config = dict(
    hidden_size=448,
    d_shared_expert=0,
    balance_loss=0.00706,
    tie_word_embeddings=True,
    extras=['capped logits'],
    init_std_qkv=0.0202,
    init_std_down=0.00249,
    learning_rate=0.000167,
    lr_mult_o=1.54,
    beta1=0.9,
    max_grad_norm=1.0,
    decay_fraction=0.756,
    decay_shape='linear',
    max_seq_len=1024,
)
Below are experts of layer 2 (counted from 0) of a mixture-of-experts language model. Rows are named down (a neuron's output weights, with its number) and show model dimensions 112-167. Each number is 128 + 24 x the weight over its row's rms, rounded and kept within 0 to 255. Numbers have three digits each.
Before each expert's rows: "comes before" lists some tokens at least twice as common just after its tokens as in all text. This comes from a sample of Wikipedia text that the model never trained on. Tokens count by the router's weight.

# expert 54
comes before: "\n", " ", " The", " 0", " In", " 1"
down0:119128113121119160128094138131087157120118150117119161141093129109156150102188086153153112111109099133161123144096097155118122141105100123111108130158133122146098097121
down1:129095100130140106068117117097170155173120107112124161135153135139128146108162133103120181137155104105132123151120094092162098137109125132069124114146104152167156114138
down2:080143131140122084098148130145150157124112177104126118090137088129107081157127097148128120123136201108131144154093128136141154064083121127125123106104122129150130119128
down3:082143103127141143108121134141144127137144089121147141129127121116101163117122071159161109100149128087106109148173132126119113125102116104133149127158140110113137181122
down4:086152119090162157118100119124121144134140117128119162129138165114151135134100115116183160120095111118118107133197148145088154177097115162132124131159098114108129169102

# expert 24
comes before: " to", " the", " that", " be", " a", " his"
down0:131119175141091128083139110167148140162139103137084103118125101135130124126102111160133097129099114109133079147097145126107122177125093132097140121124130136128167181164
down1:125119126091111167137130157116151133120107119101186149139200131136123118116139169151111124123127144058145135095120158147122105126147170128146105158096148113128107103123
down2:115134175106116093110134095170161116124113117112093115116136126116094112128120146113110105103141115130126130137152141157154155125113100131158120070146114157148132116163
down3:116098132121089153127139088134133134091101138135108115138091132104144162133136165104146117144129163107161134095122091123136122132081129102135119148152098159127144124139
down4:108127142112116141142153140143096122140128116115153106118141124133138120123127114142121157137124115178141120141137094103106155138122108123133118154068152114134155142084

# expert 44
comes before: " |", ";", "th", " m", "/", " km"
down0:153162125148147120143128109148153118164109104083135127140120171121177108142152131110110149144114119133117125103135125129180100146124131099127096148140139156139143083168
down1:121089103124128116158143133116157079083167093190135123125089123182104115075164097167117160106088134126126116162133153122094121183109138112144123129159144114120135173157
down2:108110167155114129097080089106109140079151105122147101165136106165094109159099145126117078116136129159120095157121134136115129085156113136154141130142108077149167113151
down3:131127101106143118075130138117199114062147078120107149083117114094122119122135093103123154153132155131131150146134154076146123140113143118078089148122129110147134104100
down4:148127105141082127145147137183123122128146140089139109130106109153129118109127124161129164110150094101161149131133077121141125117125165130152092181099127086111109089141

# expert 7
comes before: "-", "|", "\n", ":", "==", "The"
down0:146104091104141131133111125129157178171124140090146123092116126168108115120126119130113099103112102152159104138107141133188137181092135160144151115154165138077110159148
down1:104077109107116142154135128104132165112120134134110143110103151142104165102111146112121147150149104131141153114086118164102095134113181152120154146129154143090097133176
down2:183116157126068156122114132154175121116131149139115161168175106105108123137103119082180118143086132124106163122090093073114185124093136168120105111165112133120158078133
down3:137111155116162169095118105159129134125133129132092157139134128151117140146134136112102173126103149123143137120133114106126099083142132119153107143070118109125146162136
down4:144123116177105137132116100143117148155095138080152104097138129133116152113118170176160127094125135099122130132169120146088108182146090146131107106103077122099132158091

# expert 16
comes before: "|", " |", " Total", " Party", "|---|---|", " Turnout"
down0:122114110126120142126145109135111136128152105116097138174072140150157146133156133112133132161101147076100124129128097109162140122093139145190143119110114092150107108154
down1:148138105118174157100116171162120171162141125144136100103152117139125139129136120123114092116116135126157138124084120160152123117136119124130115116131130147140157132114
down2:127133137112131145115126112097131136099124167124067150116167129155157166139106120129128117103128088144135128125101087095148171125099149139150115134150103123099068138131
down3:112143151135132165124091120115088179132138108099118124115143153112119139101105101129147094166144125159135134172140114126144146170120099159105077130140152146124096062168
down4:076132136107136144125111123151101119141080151131097137117109135101114168143108086149132136106102154178088121092113123141120152126091079125110145143139172115149134109151

# expert 39
comes before: " of", ",", "s", ".", " and", " ("
down0:150127111107092122135201123132133176112128136123115128122147070132106115094124165141144150144111146125144097128144103156126143139135131157133131139120160110109121120137
down1:114122099133111134080071198138159108161143137138170146066097162123139141130110101160111156154130152151177132115172126130142108155140150138127136121098140137151168186173
down2:077089137126139153115106101158137134138113128123139118144095130122160122166104125115207114146107095105151085082112155129165115096085112113166130151081094128110165131123
down3:123173111132127140107141118108122119121102112121128119109126170164114131124158114153131107167155149145118146115153151144091151113136157131104110054152097137117128167143
down4:104126155118116136127120123156101114114212125157132166165134111131144143107171139125148153129153128154129136117149150120130123147104124125081115119056099134149126118148

# expert 5
comes before: "\n", "|", " The", "-", " the", " He"
down0:115098151126148117140146077160116151103116103153145177132124108111129161165138128144130156078132145130057148131120142163082170137099097095135088115145123161127145145126
down1:118165131093147101160113138129130150156111141118138168125115088086118126103135121077141122124122101108148103170121112120170108126115138132100121111145185140100140092132
down2:116104121156171124158174056114152145081161113127139098126080142115145121137145137110138130092133130128086139110145137092115130099147120112132118133104111122166126130158
down3:092117108109146142076121148179154103156139151118144139129157164151105133119135146129169115175120112128117104087151161170150100130078131138128103145112094109084151159112
down4:147102143117087179129098149099119139113113170114146157132150123126140181126187128137106140138142055135117096083121151131109094114119112102136129154125177134122123170159

# expert 48
comes before: "|", "\n", "-", " the", " The", "=="
down0:131138115144132131155119105116077128100143124136132101143164118085095160098138154144102091145160132117113094048136129128154144105121084141100138127138149116130119111152
down1:103061112096113162142131157123156160152121136106170151098143160131145142120131137102147150111091146112134112131129130118130153139099121150082147176190167143082125096152
down2:151110138149172092142123173158126133103141159124123143139115133134123123131087186094110135097127121134130135158166119101145120166108152112147124129167166122120126147145
down3:140136171119094108116101139088134125156107103154093125159103118119122144098108108087192110106175115096066136160134118117133084124143130094160134099166111084125120141116
down4:149116115111089082157136140104157137123133143142125129137105105163154133055138152092123152135137161114108113159109141116086113166140145115086140112130131140131122148082

# expert 1
comes before: " |", ")", " (", ";", "'", "a"
down0:163118112116129138110149106143109089155129138104135115142132106145167139136108129121095087150142096138160129105124117101130118119114116102130169161144141135131171117152
down1:140184131125117158178118123175143129134108146146118090124114107130167140115143118129096114119098111114147166143110134121093138136154154140121140135151128102110174159123
down2:096128129188119103109108131101186166100129147153095104099158137118165164109154095122150163140107099110130133151119136162100137128106135127131136067120119107187093185130
down3:132085136089099143155115135089124063120096089129132158150117107144126115072068106134125126149104183174095153111104163106145147193114091143147109147139166128067093130131
down4:137134106143111121107095152146150115090113177109134137133079116097110144100131095141141127149123076107115155083143162156125143140138097107149133176157139122122145121106

# expert 41
comes before: " |", ",", " (", ")", ";", "'"
down0:100144134121103136125127106137102104106103169114119156171160115148104159152152124085123099123102118174131091127101144127095078118145140115135140143125139066104170127129
down1:149117128149144106141111156114157133122136122137152123121135142126080165122143134148121126162170169117120110095142127153141144129126133105144148159129109132140152139096
down2:140117116122114111139113125108136146126123140099160096164175113105161112118089118100144124137133112134151102135150148182129098123149100132109141142115115111160123084130
down3:128136131142124107152173163145178148165127115159149153125103145105137160105134109130127142145122118132151118113167134142187147067145124124135109124136150115152090112162
down4:112165135112139121101112098118180109144207112064120117116146128140132154088155123149139138094122115107132119124135114137114139135119141124165167133096143148133148102156

# expert 53
comes before: " the", " and", " a", " which", " but", " he"
down0:127094167152130123094123154120139175161142125119087076111133130137142112112144108121090144141101132107122138110127157099129100139137127151095135147146084132152155184127
down1:131102107155074156119139139124171136105131146166110082111147126113156119118081116088169118127091153143152150149093123101140138148093168137142169126166093093118141106109
down2:109113165164139132139166120120147135090126108147114095172114142101156166124164112149111134084129154123106117114140134110112112151134121137154137112141131126211147150151
down3:165150143153139101118087121124099123136161106150195127150111126096137158132099095094097127122119140123122098116126086119146108144167141125150156121130129139087149097162
down4:146089158141177105150148118135164138106140145163155135099139167129125142105124102131130138092077173144096120125102171144167126106137118148138096156164148133175138103141

# expert 0
comes before: " |", ":", " 0", " was", " 0;", " as"
down0:128136161117079106102129141045144072109148120142108109133124146142086090130133092078085141141103131133145127116124104081145170153113122129095183137140162156160141122161
down1:117154160185123126103117138150103137115141123119126149120161122154162167110091104115149126108131148131154167119145123140122121139095107100132129156100129117125096124113
down2:072101141105133125113138150101125115127134128126093107140120135140144171102145120109103123070187121134097125131097104150144177080131121179115163085145132166145129122130
down3:133112145100136149128127123113205121140159151125146112152125153128065143058142129125125135155145119123117120141115122158091081087085136087139080108111116149144149128080
down4:145081144114084133093088087105148107077118115057131097138103170114078157122133134145128104135150179110107158153121115153082104143157147166161115114147111100126189144109

# expert 28
comes before: " ", "\n", " 0", " 1", " 2", " 3"
down0:110126159086085091139107107108110058165106155112128115105136167148141194166085137141192172138124119140092088074166121121101112188162141139112132094155116103141150091083
down1:121156151115095114134133119103134103135103087141112113123124149108155163117092136122133136153120081132118107095189113129114131205109137125126151125177123152115116127092
down2:143139115172095147105150116106091147123126138150118109133137124134114110097115147165098095119122158154120105128098168099115119094135148140144165123119090148177104150142
down3:111104107094155157087139125153097125133138092112123144102125116088115120113144114136098124116144102130089157167090160118149124079106124148117122075162114131134147141112
down4:153116148140129156074109114090126106139118132151144105170135128136085122183150152119107120080103124158131136151135158130111151126133108120165142128113119148149128151108

# expert 38
comes before: "s", " of", ",", ".", " and", "ing"
down0:128140152150087124128144135158155119148142119113144123093132104131133141117127135143143125094114076125079079101120157111138121078178127134113123140129165106149108167139
down1:127130137102114115117133078092167118134165119162147109178137153091139131130109101141139121123098165144150134076135099163109117106130134122150202137114093140137142135139
down2:099159106102116101144130124107071104117121144127098142091123138124114131150091132148103123096159112106113131133091111159151108096158124100125096130156096108156090159159
down3:113091107114121133141166132154108104136137140094149114128187140122156202142143165141108136135127138105083129155149111122097125162137117100130092112118099153143112080130
down4:154130105112127179155122106127121131113099146174132141129143148135089142149118213134166159136098116149106124124121187090127114096102114113124108127092083110107143141115

# expert 50
comes before: "|", "-", "\n", "==", "The", "==="
down0:177097115102140110167071155141092141160120091128181125133129120116172155117082113102159152103155169134095129157082155150134139090134142109119172151130124116192093121123
down1:135119098117131104115107074146087150080118110158144139104131119116115148084118117167132135147122099116155142101138140131154115144133111104119112101129137147117137096140
down2:130123127097124137170151115081189199102133101150109096140109167154138134083134144090101092138130110119092135130121134102109148148097097100129096131165150124120100140094
down3:162166194104153159115143121113136152138093136146114106132123103119112100147136155128120103104185139103097157153118098124154131121144137131145160132122097145148139122150
down4:063125153120127119125194107152154106164161124091060110142145145148117130126147156146129124140087146146152149114173137139120129112102139080141156111103091097126139152146

# expert 3
comes before: "-", "\n", "|", ":", "=", " /"
down0:121132159095145108141125113135122143160118142133141103125143119099171107162093123161158155164120136128126106132059151129110104149136097155120141176140110103177108155136
down1:134145120132119123127154167070097078181116129148123193140108093140091120105097108128135106101152103125126154084172125125099121089084132139110130085138104144105064144096
down2:163104129157124107138093146146117150134121121141124127081136120121163125137108151145149148120151151127129120117128140112116153122110106110143137154113138122130121094109
down3:108114136126114151120147137119099098111151179136161111078143158085125144128118101167128152122162144105136095084146136128148113107130075141121136124090184103121086123089
down4:083152167165109133143133088126154127118092143106126111094079163136064139120091096130146121171118162143143139159128116135127172156096114119148133125110112095081124110130